Experts of a small language model.
Size: 11 layers, vocabulary 2048, 36.3M parameters.
Experts: 256 experts in each of 8 layers, 32 SwiGLU neurons an expert, 8 picks a token, a softmax router.
Training: a variant of Adam for the experts, 6113 steps.
Below are experts of layer 6 (counted from 0) of a mixture-of-experts language model. Rows are named router (the router's row for the expert), gate (a neuron's input weights, with its number), up (a neuron's input weights, with its number), down (a neuron's output weights, with its number) and show model dimensions 0-159. Each number is 500 + 40 x the weight over its row's rms, rounded and kept within 0 to 999. Numbers have three digits each.
Before each expert's rows: a language model's description of what the expert responds to; "gets" lists some tokens that make up at least twice as much of what it gets as of all text. This comes from a sample of Wikipedia text that the model never trained on. Tokens count by the router's weight.

# expert 31
Place and nationality endings. Final pieces of place names and nationality words before a comma or bar, such as Oswe-go, Ota-go, Australia-n, Russia-n, -shire, -ville.
gets: "ive", "ch", "land", "ent", "go", "ry"
router:440546451551538517543447536531506583440475567523585488472586400452545475489518532506491536492492471469470549538543511493511500502511524519459481519447463463534501464506411519553483485485550460466470441507489449554471448563518519499436590504552440450501422461512529495498501501435505421509543458503505499457530519493585519511465487496485536447550536495500453513439574429511482507496497468534527518502526539507519461488522501531501482523508523525495463541400452555509465577598479559
gate1:506501562494490495502513508488466489510522527517432482518556581565451512535419501472458529551460510448534531539559438505497481469446490607474452532563489521471515642495531519463530521500445514543487510544517533537538483541537509536478547488463531514478490522488446497471523504561499451487479520444571482493494469453495468512503538459520444509434470536487453470530540477467530518445500511541605531445547427561503532634477508593525493464562505473505536521498450494519474462473443450
up1:520512427524522537497516478489517418513535459510537470532455484430517516542577550545564404491544524589519441490469501505478482496562558416477550503462526515527509431506555529528508507530485541476521511525455457450460545440514474532559474536434526431570568491470534501572507513454502508451507457488505543525466516502553555525523411587544495519538530458511547512537505504531490446512472506518435503541486495490481542484506479452511557648491526480536449465532522485505580520491506534
down1:525483464543491474466512477432523489531464416452507482495511545472429525403520518560496547528454489530480438536450500551426441455565539495543526434534541505492462506577427441464582462467496505534462487551471447505470491521471492511480557508534491445524462523465453502506476542512537546420517544509446472596520504432522514450497535525493495466478517478503542520419455505595529470493530439492488492493433506464456566482547497570457551527518467489427476501509428480538534467430520479

# expert 21
Final-syllable word pieces. Vowel-ending pieces that complete or extend a word, often before a suffix, such as opera-te-s, pie-ce, Commit-te-e.
gets: "te", "ce", "ate", "in", "go", "le"
router:555513537505461486509512500560481474479428550460570526471504501516583545547483570547443510423470427509537524521508481536466514463509487536471460461480428526503517476467407521495511455512559489518479466589516505469544488574534516495523569501457463558564484512535511473486439473511412522530447541562513568517454505541552457540445459457482462494533527436548438477443508543431518431547475535498477471529532538483530447423555528475505543564514451549530564521506502531441534506511482539
gate3:533437490530460526595489520493468457551488505506469499494428476489527512523440528449533520521507518519571533542518530409578556452468449482459505505556504509465528502496458541496515522503506549467471388493504486497522507520512474446524504474504516543504460572515454515453484467541462453459436516541460493598421534519568422542487508501487495496482498553505514568532581548432455518537546433483533508549513533465428489495528544470528540433526508415580453519519538580510430493458475495
up3:532430511463499473582541542489528498481508505508517465522513580532499459477439478440494503523530463539555545523486558492552550447535453516517485502505450480475516560479490493531522454497508538468507470470483486527518475469472459417463517502488519492580456579562479483449521445526454550449444607477485446577447528498536401472484502521583527517520490545468580499516504556459469442569483435422520504488509471443429534496555503451456495471517517476517491532548499586452515505402499513
down3:527502569512549457594545527487490507503463567489514475531501466478553532622495439461556453476491482516420567511483551515513470492545470463514537572559513440432533499480541464479499506524491483514506564468444493484498528522467519432442476494527502492544439527578497469508470496488464572439492525553504518492510431582521459486519459515459607520485448459492456512450581549514420513524550524493523479535525476544479453449446447442483440523512508460447539462510433476460464458497533504

# expert 4
Consonant pieces in surnames. Single-consonant or short consonant-cluster word pieces inside proper names, especially surnames and place names, such as Tru-mb-ull, Ja-k-son, Brow-n.
gets: "d", "w", "n", "m", "k", "mb"
router:548434550523518540438455502440509484424513364496498489473501453495553519541491508507517492539409521543529536554416520525491546575559503453466510487443514537526448539567483500545447393479464478522417495501501468510515520478441466555444548450529513536443450461553498517518454505486541462497451549523528479568560550488465465479488427532499478526512559569547483533537541480497520481515510470531489451482496524543557531552548514508454541527474523500529470543535532529566437497486500449
gate0:474478481526556464510548539485552475533498531505428445476533509510515521479530519407528471453494542532520487498504620436542486512508495449441446443514477399437473532500494580506464478426448534515476474440475484492478446510484531499482523446529558480538459467515529493467512449453502448441536497461520487528540460534499533527510458467494535546519464499537503439592422437544488536481494476527543542547522558428516571536489518506538570500435540577458430566467496467553492483558510518
up0:462512555463472609504491454568422555581537536484530526543487502498470513497508448546489481563566460500510426425499397488511465513473521527595510487531504493497510473490578573562533530534556498382493493539440489476545551457511487512575480497432478507480480531459503474532492544447481587479499507532493533506458537485514468492478498455431514462482483450514475468467567541495544452493446536500507499518482462549490414460471504516498501516526478522540546515518490470456546552402516449
down0:484573565548539556515491443554508532506519528556524540550476429426450502517521494499486524483472498540518552502525533509401511546472537490479557485457489468418492470477490554469526510561540473476494551477496478481532469505537485549519531421508559562503517495429561417476534465458489467562563472399477531506378465528576445497505537478529547521493556510489519529532458438462499515519443433519484490500473542466502509518478562471577499494519531567540496559482493493579463477451454500

# expert 12
Verb suffixes in narrative. Verb endings like -ing, -ed, -ted completing verbs in plot or biography prose, e.g. threate-ning, plan-ning, ran-king.
gets: "ed", "ing", "ning", "ted", "ated", "ting"
router:541456516504507445609485526533463591555487460436428461579487420522517450564486530436528448498477551482529550496582438459445549533423525474463479519535515512498509469461489456517475515506539561509500512514499508451454573492466440512498482509469536570480451570481494494500458512458495463513549438460508523502511463477525478533506502460528542443522480514492429484565581531414459480484513449544523555488483507481543453466488566523532502411467541513455515461512466471460476533429469553
gate0:475429449529460487509471414511441523498547544477495514505533483550497494497505479493537573525540460502515586487464465476474464456466508462489410433539489444489537572467494454453541527507559531573495455487482600503452476558526491459505447473518523560519474480562510528549487535537472479544473478510444513426563469573553525509488513499469465406443491534523509436405488525618476490496502512492567543532574441556497530485446506491479480480521472551490452527511460515480519535486563476
up0:452490496523527475541582558517587467478449456528532471547461493517472504464521518520474511485491520508494497527510615497588504504542489481448538502484468460535457438466581580418444536478418538437432557523470509550491525444461528546530522516497521472546523427474494437515538465501536544441532475513450461455514512514505503516424486529530520495525546494489491404543496531480452490499561602441519505561523488503529512490501491424379478549492461505470486482534490497439518533497457478
down0:582536505536466494534470498418580504494487545492456539558526502467473514475535502528508445523459483467528533521506408413450534538484501543452514451453475556473562458457522484442555486514519569423537402603495543531535508481481506435455553539475461484455539467512537457542473491525494436483495507538491538524516531483572561534515506498479482527537515485544459428475544486480489561463504551475510439502549435463458449572571522533483460448506533479568503517555544547454494477477449507

# expert 5
Non-English name syllables. Inner syllables of Arabic, Slavic and other non-English names and words, such as Hezbol-la-h, Ah-ma-diyya, Ranđe-lo-vić.
gets: "la", "na", "ia", "mon", "a", "li"
router:502490558550495457433475513481507518493534481507499464458436470469510503542497510505512484548458524541510546490456442547553568467534553549548569525490491501493462454541488433484495466523515566509476485546576480505554543568483535525536443575514508526516444523493481576457465578432562485532542549556553587469479472486536482529471479489499553520484536556536453472482504456556510515506509492490482532543545494396598484430535445523587436488449469497533508530513489512493420450415540488
gate1:574523500514461461482582495410443462499550542426562504503528513533530428530513535438521497506516447540521455487538493552458539540515448550572457512520618521495541507548418528477487464566534474519430477509481459449548489503493458412485439517460557588480481549588524475481552548504550564526525487471499510514513487533475547571499574508462518539455490524531467507515522472497499482449484490481526563518491456546531477520474502532609519554524450490491522505476493468480460472451518451
up1:472532526445611529468469524534570512497528480530455409501470521452547545472474437589556487496508513542459523496438438496455493457498462496522520465438441557516516407474546468505548501498523481496540455493504516539497535522550475496455539474508495514468518438464468459520488441556491487450445501512552471442518528457539465474513471441570504417578560505509546497492415505493534529513475528509583449535552499487514468501483479514396518470446490448488481488532492609521517541548500561
down1:443478473534479596487555482534509498479477498536483577472473528513502472515483513526553505470430521533439487495497494474531422437543458544511522543528493539567508472516541534506527490526449473478496513497400511493469534491543444562540578469469534542550445505471490507541532490501542465496573470545429563512462553510490504436451538476530471528559538459539564488433548530537461441477500497464510496451433510458528517545526455540458548594563520448515516406470578424507431503530505462

# expert 33
Articles and prepositions. Function words the, in, of, at and commas in place descriptions, plus the period of No. in ranked sports schedules.
gets: " the", " in", " of", " The", ",", "The"
router:441539517485485491486446532489534415520537488542539493536581467465558497533513530457488465449494540499483432542481529491522451556546520481495562478495493474453542435619472513482555556461573522535503443541491511516574526450512587494514441440493553481495408616499521548518483498496487464430529474526519515518482482460527465501525529509445447519556515528482485483466530516478474586488534473516522477559522526432447459509540543576475518460504584487460434457462494511458560462514532487
gate3:469464502570547510528549526471493462463538440523504489545498421470497547503522445431485479559460500476518504524525528493484497546441457496483614529488485474461455545533486522484505546405508467504539470504501564512537507534428547534550471519520518454475455472425480462501517598484491555472574543489515519546488493480490458449562527537426495440586439524442510523458499495489537548511505490400501525411462545500502461492560528530414547441486521503480454517483556536492475446430548480
up3:452484514522470475471538432462503476576557452479565451554468499529433483530532520514539488570453488478557556514496480490412493456511437468467558518530465554465350537495474474512481515503445503562544515516486529544480488575502493477456565552437470509544485453503492475480575426498456518545534496423440452453503508546493558503446450511430488541475454579491494518485582456501487519461511494463481520500465495574547470502510489444516472536475498532502489588520535502477451506542534538
down3:549456549538559570455542543463551404506486470429538476512497479531516484518452465574528466488456487489515546406477467478458523526524463508451554493499448442480454481377479529482466470464505397473602520516529565524463496532513438541579534471541456524543500545490481484480516539491482435482513518429547507498538529492418433451519479457493567579533508543450505543494464497490483522546499430487462512548522456497504501538520507442469528464512450483499509487482525491557446505489503569

# expert 46
Score second numbers. Numbers after dashes in game scores (90–64, 24–23), commas between tennis set scores, and dates, months and numbers in sports text.
gets: ",", ")", " one", ":", " 20", " 1"
router:529503463454497525476391523484456423514547516516458494524498523504521472526482518498450465485614567444553444461543484452387430426462503490545451518532514529466534433454519507510495526531511514532536491490524514468553458441531524496527551453497522484484515483522494485469515454495471465482570507516586476539461467545545445514490539487483471521415510435479616450516556500474511516496540431505493472483480425477527550559486515529502488544453538538505486474476484493463535546501365516
gate0:509488519511543520494482545443544521506509502504514506562499465612548616551514596527465487564545479470587538510437523445524444636524448538494463523588529523456477461563504496551505517513514495478481507587537500496425491469451518507473478460510470469481457529489527551606508483454461550466519559522474479494467498503539470470515467442512536514488490494483516486466571479541492440566476526461476450501544464484515476436475482500528504490487539433457449503488484421440533526515540506
up0:506485544507482566542529540548427507462484430498485528506469510528433522518456476524508508487438495570420512427501541500498554394539506465518597485480438478488466525446436518456475527444499463480487557453493496493481486473591459509578483488496483484550552435490466427451529531515537485555526501506445511541498527504432544520504533558469433542497517474492540507567446567514475505585500531449462513537471555497536555506513469463490498544523451557572483433560508506497575548475472454
down0:467559503508633451466530467528460538570563464525507492500511478493547524471519495480461521498518452454443518532526501494502510409538438448432507499435514540583493522513483495515468471549519505474535458486554486549530503511497492489556505488538522538431513483544520458452612438515516464519578482508487481484545509437534568499522512500459499444508537418514489500519503491481487397557514580484494421426492507534574538553400580469538540501495511465511543529483542484478472474538495533

# expert 38
Word-initial pieces in narratives. Lowercase word-initial pieces like h, co, vi in biographical and plot text, such as hanged, convicted, happy, captured.
gets: " h", " co", " vi", " p", " se", " mo"
router:578547486513495468488531587460492524506450502469424528492463541463396495507459455431536525480466492522577481514500484499505524524479475594516433467491443491497554547434489477472475443454520513570480538511397505466488569518478455457453472536447491456611509428506463440441573498505588490495468474516455518544492448484439559443521530534522490510472489489463506494537426496515436479521548498440493496481438542559532501494469512494448498517510481539552502503555541501477513524534489578
gate2:519475527444491449545535504482552574525493418397469440467497579473461445548468504537451490412463477566572528535496471534575422491485540536452546495458521503532567502522524545482517486448506538458511464499524490474524525532494551429512470492467449508518551477398467521490532498496559544526495484556502508517495436539463440537436558494513459413517526462490500474557498449500477513499498423483557549455505543485561475524507434520495450466518497525579461520485456495465512424446516499
up2:465540499530538490506511532520380456537582517614498507436464472500517486538512523451545504611427525490486469535471530445415522463522475454544473473536521560487465528499484429491488507504471441514526536553495506442557527501551493567501596567504499544539498516496528467484452495512448466492454515460523484480495536510520545573480485490495503512518449521500492524443453508460532491551397448476477494455496492577471483448539521492522557498553510456474492531429416544433457531506467448
down2:413504457513591558500555489551481607489603502581534513531501536471511561464462478506494476454472517439527518522545533488475497471501509534488527488508434496537523456471526495498576537457466445522471488545507443512516491481552489525472576499486455482443480482449486503482520478513510484444524494480527531517474521445532554481474579507417498539620460386441432491530512475451535555605483487544525567501465546466524505457565484498522550528541517457488462513452548502497486513494492467

# expert 19
Inner pieces of foreign names. Syllables inside non-English names, mostly Arabic, Indonesian, Irish, Persian or Russian, such as Mut-air-i, Pelala-w-an, Sham-il, Gubern-iya, Mogad-ish-u.
gets: "w", "il", "y", "ed", "ir", "man"
router:492517566561435499457511545507495542496449460467481420393518546477514511549553464518526486500457528503519482538491514519543547526541561502519526490463548462445541460522432517574431437471472462447493491526552479558583531520524525468427437532547544464489466439482435525483468529445513516565458527484455516473547507508508477516503445546605470540510566504522447472487483595424487520452455427534462502442505529435506480509565487474515529446452448503516560538510487505511450510491511505
gate0:473429545547432550526508599495437562493460525484507560534574483485481464426487426448525500563413572561505498503458463502507473486520516512497530468476525485501505488466514463430509543450457532462523477521535488549503550464533551486474468498495554382608460515476429546475471543519528497526502503544545464479546472522523505497519443505559522460519534455546495487529471519465553570488519482533515522506486506524487486507456434469532496457454479500526604456547468453509545488509528384
up0:555514548457480507406503564407521466535440413476460484519554538511530489488463566561510486487501539515542467544554538543533487502494476549469508508489505519553497536510486511468531577487522476425531513544518506587466575494506508499488434496520468508568515515481490465518473518515533537465474582511513535498470538478458547459496477504513445516447518476501415459462560537469460493480566492430501459469416450524545507472488507461476581453486537587567515505552496447443509496538512373
down0:533444495514500476489496492486503472484548489536515459544463436544562446451449505540504524503564553469569528502482525555480555501496473535471452534478534509438408500543415541427477509538473464489505598475544493528543462501555523450430506522524524503445499423492468478502352425491502461505475526443512458537473537535497414450478477505455493537513452515553479520497504439525483490497471522554547485504429531515506474482529457494435515519540547540581454486475460560459490432556519454

# expert 53
List conjunctions and articles. The words a, an, and, plus commas, including and among that join items in lists or start noun phrases, like cardiologists, a psychiatrist.
gets: " a", " and", ",", " of", " an", " with"
router:429495441457497593505525423509475501493500507534496502483516430539455461519556459471529537503467484483506527434412459535531483444436510541504441517533519544528536565498528482494514582519564558464526525504488501414497584444508456503452448418500506542513521541465508497479475532486498461468510477506479586552521521483538511530549468457506486502487450486503509556557503532474505546528450496485548547497525531485530484511459437558493518474578454429563453545456458460550527600473488388
gate1:499493438466466476465424479495498485486456488546462507576451465568509543520490489482572474492551592494483511486401597468454465563488527489498558485522447548491449498416544529496528520420509509501524549443472481486530512538532493532533558532441566489543516460476568489479509480404507482430528480456500528485550544426494574471472517492474519511494494503501500484593470502520454424480510526603448530534546523480525537522476514435543558519476445498524507497527515522497496513416438550
up1:548540464441537514455431455471514480468479470528484490511446435588546496511496481521575519456513568491457512489453520481452477485417567517546495442526461598458478538435572440466472524503545469479546512518480462497467492495471502540492526539514502466523518432451605494464484527401562450483493460473475560498546568436540605517443499454512449545553479474493513502586511533480526483475521487517416527555528496499550473541507478516541534529455462472494511563468504498486491535463455506
down1:512503528497515427547534505466509617473561501566487493417507473474459528505485532496505447440457523475527494486492569455538528522477479461575480486521498565489445472477527493481515423595519486463439479557520523497546516517475454546497485535439518518436603383411488407534544488558512481472497464510450491491527515489516479535496456529511517521537496466445488462501522489532537480429445501547480507530541522501582485481568533478453525467461485526507594559483451486516551465523485565

# expert 63
Ordinal numbers, adjectives. Numbers before ordinal suffixes like 221st, 59th, 2nd, plus adjectives such as early, military, local, new, and his.
gets: "al", " his", "ir", " 1", "th", "ial"
router:548471506445501504476512588540516542464511547431504471495454474477484522426460509484537495436468494515490527449528520566506581587466451484550541506474516502515548436452485460495459481558543613486533445545485534457504538535482560422512517462531482454497549483577524474449536530479563575550552439571505575473465519481496492539520490584500480492480467535488534472530518517490417454480543454531484483501539452459511487577446477469500457513559424499576549495507520547507470481521476471
gate0:534526508491458496483526429519523475535516468502522516569464471493417426452504517464516530430455436500417515481559578488559421490500530443537479544492526462552487513531536450470428482483521522468536548551502495509522479503546439439472518485507507501513448547503482489488486415534526383469479498503476529482520492450521542462466534433483502417453465520549472486542552528529474557488448491425512522468527525558560496431476499458485442430531468449490570519466473513485527608432469519
up0:586503482482511501481529444472555451560501522459496424483434484500405453458417564481510508441439442494435517497546552482570465544525547467529471532483526491580489539548519434462428490481506527473605532521506459524511438500537435447457469522507481489500431510529548494464501462493524421493436469505449556481516576464502494504513520481497489447473460503558482480517526519519458529493392492435473483478515479524509458491464488437456490485523485476550558495466468546521505581428451498
down0:501533588483520470528476451525469480554473515517513457502510471531464464525489553484520461481493522504462429441548458508533504466452451488609487500535478453500591524520574435450522487584612497454536587600528455480485491509554460478553500473503549479534435543485508451469428482452452488500544544475468503485494470456508553460434467497515545490456478579537482515511562480421470424446532511515456489550529484500499481541450542520461516505537523486490496550507550515476472435558511551

# expert 3
Name-internal syllables. Middle pieces of proper names for cities, people and clubs, often in sports tables, such as Philad-el-phia, Bogot-á, Isab-el.
gets: "el", "o", "p", "l", "ta", "an"
router:505477551533539472505514560489541506528450505463488501549501423509544562455468496502444490553527487453499574431572422526462464452477442452556506540474535508464470450475458499558524515549533411491427544518551505546547462513471494499498518542566523560552471477463459564504493514478508443518564476485520485440475451499521473453527547504490547592546560474543528484465567477429524507468524517436495507520494559488469449553462460560443466591463538447518517433439526526458513536518518510
gate0:519503497517500486550480444458535502535439458489491503570511589530532513459522553452489505473541552505473547509473491491492523503578473518437520541493509450509442501488491566546474452483449435437421493527554492477517543520488502512465495500454536471453475463507529584544446455539538468422537441473547467554504436480505495527507512528533582512458480551510463511461526462481532520465502440522518454457525544516576539529620488522562435500531492495472358464537471468526445495530472575
up0:480489538474495426558519448523509475550459399480493474539495560565537553421505525546467495472527558478485520535446477537499523496561480552520475564516522443445424506522442524479493420526542428455427507496551472457493561504478471535443468506465528504488489470533488549542491494527462544440478509493484436576530448509443465452454544512529550504489431536505457440460541474484529541467472407464464471474540502552570486506552529516580435460534543515451433489563546526520484493517509499
down0:499522488544556516500506527527527517507450570514416525435524468461503476456538525532443528513478468530507457619473526507536444542418493507435462481545482419505427532503530508461454523554503464481473488512512582474473469423493511502392437567526508494531517533516543471532430481572489573471465588520472504493523485478441503459565431507546474549550585493528472542476549462519560502537539574556551479513515499538559494457515575467489525489508526486464513487505541474478482471469524523

# expert 30
Word endings and score ranges. Final suffixes -ed, -ation, -ment, -ology in prose, plus the –1 piece in scores and ranges like 7–1, 11–14.
gets: "ed", "ing", ".", "ation", "–1", "ence"
router:516558459447437526511554519483505432503513494547429510528517471467533419457580493455521528473533478458504510554549538499476558484560498512487550526554533547534521424551458469552454485541432491519497485452503551474577512522449518463423478539546515533517446537471404502410496502548549494548533493432535419567523431496550498522529511522520528498523446537531523508503567522450464511453549467502543454488505515487474528419535491497521472504567507509484473506422447582466496490467448553
gate1:540571453510491516496483537534503541419476519438502445484529514499515502472546434445531558516490547481421464551508435542458500514509457513480497498517583504546506505566536483515488501505474473586546531423429422460500513465465383535460438528553457508488492487470411494464529515465540473550518540466508482519479454473448532558454497531523459474486512502473576423491554507525509511432514539489496424404551510510456489551512509448454475459502526505561499567422491509477465497532466556
up1:508473535465504482498519484432456404535531494522565545488400491499520489528434568549513528484560466490541551503498560554536499492521511514485525501563508467489475488484512499571509533523457497496427494496545551565492481502544601468537534464468565447460450488530576493519511416556535553463489455491487507483508493489555505478534505531501552579522490558540451543394430467531484520528441539509525525582471506561537494457573505517507502549472463532403483496478497469567462432516493457
down1:479591449456563490480503457550528445468480504498442451459492515470533493492544539460480512441495432452503442490527492504525454430470499472433524523506489469489428500562541426521425546474562446532458510560536486542483537482533517481451460432460571567535487549470515423483490489505524467494591517492514542565524511431480531488485507507423426593486551509567477413504511506510479512481568555566519521437617502491500493496523489507445549497537487495488504488445510508490517532472536496

# expert 50
Re/Na word openings. Word-initial pieces like Re, re, Na, de and year prefixes 18/19, often in military or historical text, such as Naval, Napoleon, receiving.
gets: " ", " re", " Re", " Na", " de", " 18"
router:545564544579468534491539512516524419537572433504472517557521460490461512489548547510460432485467533528466555481432441493495500505461475553526493495557467516510582511519547520480554437463501504445521505569485478563476489517496570581504533493500515448465498450443516518464463539478534551548467520517446522527471501516514503538525581523567467557524451511470467469506468462516484451438432556494523491538436524452547549496511474547559447510519461498564482431551456523502450427568571554
gate2:484504512523502480499555530502451519450494486596545526496511551519433565433443499483459486463460423488507556470510430474507508471444512451409417588462551525509536535489498433469499512471535431503505522432463506413523472462444531517458516471484463503510525524457540494480537505543457525500553549530470513442536410497461525479460538447514456419564536526488504464444492461504451453575453519504575466504483495464490561498488549549446474520459618497511529489501509481471495500436464487
up2:520529495497509500515553510460434508477515499588557517492499559545407572445435491464471502479464456495473561482502463465508469478484491471411422578463543547537546536487515439450499501456528450482507530435437508440474472474479544558451516490473453506528560505496546526498544519526451530522540528575485475427466421514484573486479556436504457438560540502495509453446458469472449463548461524493559445476485489466511562508497528587466453508462585447546532488525518483489471474459473512
down2:555535523504511485502557500469478475521470498475525481431517523537484524455508510484477523474440508566480453497501397446476489463546528540543485504531537472553498484576524458492501487455532460507524494496524476487502485464452568549512535473593513508527527534439537574479479472447428517522478510498502512520484451448462481525506450462519499545519592558465457457347432482487532406484498528578492459507473551433552525502566479472536450445542480536553519468582453458442531429505519498

# expert 28
Mid-word Latinate pieces. Interior pieces of Latinate English words, often after a prefix, such as de-f-ense, Sp-ec-ial, Q-ual-ifiers, se-c-retary, a-ction.
gets: "f", "c", "d", "al", "ec", "ist"
router:515545503493504502487498561453520506524533558506488524445495544452492499511436551473481509451442410500532442563544548481453519496542413499515443474531538522510540569489503475475470483589536477517430561458436480447462404506507454484490436460509522505590483542531489474493580512534502465525483507546483471559529539487428520491554518567529574547471488531476534493516473507487506475473580490468473422467546519452494456426448568459452582551504518511456482470444442520540455491540503486
gate0:406545505454487546500578556492449453414550523475478521524516526496524523458543499518521508481512516516485476509429538474494533431572469493565476495556538541429554464621515470507483497503459511549472544497480423497542446430544518466495473534512472531495519558496499461540508485556527422537468542502511454501467494511509505431513550493473487572441533484501468507508410618496465519508528513444561449512502485468476479526431524489529456515572483486489534415461434482556447459545502488
up0:502489520547538464540519481487440530493516508575515471471521473518478435436464459461453539508484475481461529498556499487496505427506505437479475526546546455496400564551512508545535482532492462491496517486581518526454528504455526548453571481380517513379551540512536476522566429493471558503517501535532473569510522523540463502531551521475495466532513467517563444527557432520486499616499430565485498463539488458481535490484470444498476456522474477491542540498444435502479464468424454
down0:488521568396530472546493547491480505519491541540553521528547460494498513522503498483494496457428557512483458500374491424480516481424516551573542510554529507500481525528506440414546500567505500475570495499497502572500584472556530463494512504513498420531513495488452496554491475463547461455525564545460447530490503475523577519546519532601520496468506445489563556479468512494484505523539414593550497503464500486528470481443537445468513509458568508563524478467478473559461514527537510

# expert 57
Pronouns and time nouns. Pronouns and time or quantity nouns after a number or verb, such as years in million years old, it, she, we, times.
gets: "y", " it", " years", "ity", " lo", " dis"
router:519494433534510561520481538541458419504485465413435538525532485437528433477553524534455465417500498541479518537467447489504453472541490551567489451559524513514556436477567547492468438500499491463476552481490501482414496471492502458466486481490458573440494470431516499479488461500478532425547520537493497501490457454537504530457502472493491488530483406530433440525433522418542524481535531524506473536534448494473526538497535494430505526447472566527556467488514428479552498413425553
gate2:529509430471450494562541529454440444519515526445510508467556551522466464451461532468476537447417461490560578543534494510491541517518379508500460482503473472485576503562535465495479511540488532513548545455543409526483470494499517403450490490498504529510571507493574476471460536501553515581509574510467524530449472499573531517472528504510578527490538491459496503495478492480531413500539500545442527545527468487486548556533481425478547470480424464547545532488454445449536546480479496
up2:425526570491546489455570476572547596448486513498477506486510491491473483560530496488498535568567454479456505494439489541514474477464522509510477489518594511520460515520516583501505570463536486528460525543419527534516534559515577489550489525445490463453505444564491513505500586543434532479442541503450472489491515564503509458478478454550491497513467428491592479509491518533486499441508563453605497523469472506468543423469466509485500533517565472563469450551524509456477591520498481
down2:471462490508505471468531474483514477487551513464525496533438485544536494470528582462559470459521489515461490513445525529504520533476499525518493427505452581407454503483547495453498512496456510526514494518503512544499448598519470426517486586473540459470506535473457516551617484514459451496520566389425549524467542562406477462544494525511484511526485519465519425514409497499524470448533551545502527547518472495467529513515470432473535558552496539508518527573557508521504548412474456

# expert 8
Infobox list dashes. Line-initial dashes in taxonomy and infobox lists after a title heading (- Genus:, - Authority), plus copulas like is/was in opening sentences.
gets: "-", "\n", ",", " is", " was", " |"
router:480409475524512490533541426517466517519574440468476525494543487491553540456522495464517511462533503477412515440507534546574494549457475513476534489552468490429509540483493501479588453476530552539437531609532461593498510469496514474527446466512482451528463562543466459513511490521465529402480546552501531458464594545497476510493451459476494534573441433459511443512489502451497521534498508518499454565412529473483490533504512527535500424476553514484521480519467523509556497480600496
gate0:555431476518480485464514544461514483492579424478522492590469545475565537511432561480511492481473486526493503457426506429473546519420497459569522479555474504475500482497462550550531434479535479478500437548499495509486520524569542506522518397508431533461475525526453553524591482470552521480521536501500469447427543509515496460488493427498444509504438513385463558459524492446454523510520541501487521517482490471496563475499531445429438530516503586519504470425549494499523524541464515
up0:546510554515495468442507536497501436546505419495485535563519507480572517431444567486541487485547497571488475469529537490472514549514509494549546481497396441439533423487479523590497453548520551483462493528496479539460513562545524507493526443479513514402455545578473559512541484480477525471513466505490500441457545539556539525471522478495440568465453475433464512525484467477483522488478523518475444561424499498514465470508522489448424482490514564454494451414568569538493488464557473
down0:466510513515468504473510522429501498498492468477497478562473510559454562569493563516455488518522515510468460507601485531482535519473458492548436548530426499485467466447558469493464481474480400501502545462473538468593437509522515457464534619555482528508424455526519519446497552496481523526460495484478445475513475522516571544502515464491484420424489500521541494555552559470510456496427511544475496506511558457487487473535454462497540528530564479463425500551409493466507516533488612

# expert 14
Verb stems before suffixes. Verb stems and word-medial pieces followed by -ed, -ing or -ation, such as formed, represented, attended; also sentence-initial However.
gets: " form", " found", " design", "or", "p", "n"
router:602552486598534529418558555434533468490457478482473558464499548527456431554438485555473558486519505516544471495541487508536547480562569495567479521522494500528543601504488514549512407572552499537439538484494555503514465468470527472469501493505480560452494485498558458535574533490499512513495539461513500486478549474460542489496531532527502580491467476455526448536449502537479520480506440492481461464480533526486560523475527494531430544574406492488551457438505563520528509513532453
gate0:443523463558554552508587501519451483500500517507603538450486485471486452500490456532527495558527527541472480419513578537545513435488426520415471508513493451575516526538554571464516473489477495519495588474459522483536476455430435482543578501506524509499541482492489472523513562478486505512515508520520522569505480498449531471451536556498516521569512460488528480520509547519465480514512492452533536429511494513456647530435481439542475462566460477535573509522449482479513459521470430
up0:541498483569523537446556560511535536544491513475501542472483506429484499512472447530500479533502546505551531469478485534525500454485459558459429472572494489586529547529531528486429461502528444521494516457493532526496442478444486441439541493555524541455458447500538519477489574423557512541491489512541475598559474506471466544481487503495538583582484446462479456505497556499479455478491471458492477474480569475471598522437483517552464473491462492477608543478414535490461493523456423
down0:545521479472523464521511462512536500493523502464560496490513512490551484481516523547430434500495562483594552547472453470450475517439454530505523426544500508446513516517428514482454479514484498436466464532538529553498565479435514360546539435515521444521495468421517548467519521446568414506507493535541532512457492587486451521507535519484532520487500538478479483496511527455465454541429456432522451552473466508562524508564498565527491405513504531429534516462485536522470434489477558

# expert 52
Inner syllables of foreign names. Vowel-containing syllable pieces within foreign or unusual surnames and place names, such as Sib-al, Bé-lan-ger, Schwen-di, Mold-o-va.
gets: "ra", "al", "na", "la", "an", "en"
router:520501552548476527418474482536534430536527460496472476524510410485532539511526519501539554511527536548502550524457499484476552576548485491493543534503460455548435462548380488511493484519483512521546472541565507444545479582507583517512494491538594515498480459539440524460490507436528490460438462447480499527560584512526458496480454531480452500507530524483519526438512434526503508525459526508458440540531491494566491576482449539547487492473463552552463530494544528538411457575526443
gate0:518464458472473464492506463458529464543518438570468590438493490513552474486446586452512487416444452540466461612488532499473493559529435500501489502473502511481468522515462446505555423445521504496510423493530512484512521581454504484504484518532509567471491533555432445464498507575462521488459492575443507482492512434525501423517448545534514509562500485450508549446489561535440492494496507456491530501504416586516518467476506442448461514507515487569450514494585482533469529453497539
up0:457529497487478517486532449524482535473512539491505507449505577524505515478471501498393512463504542537453593517483462410480494494518468467492508479484543475548497557393518541507507482468599462493406525456503537553482466546461518438473448471482544485543468483556491503517537537573540468558533507481511491454522560529497517472508526441557529470503491529447563511476492448515533469426517488411533439458511547437509541470531520535471454487468502485440603402468465491486556478475474578
down0:477509481401497487512461560487481515517471528497490537524481427509490474506433469441487533460527477491501499531426495458507530512440467475587468477499469516459487428533476535480541566572524560461519527535437528477457451527530491536469443501491576532517521525441447477492483470471500465479560518547501447469541466489450437523506425457496536504470575467471464391492507482449514568507466500580446512447525462553416448486475530504491511527399484481515436494484535419545434510559557507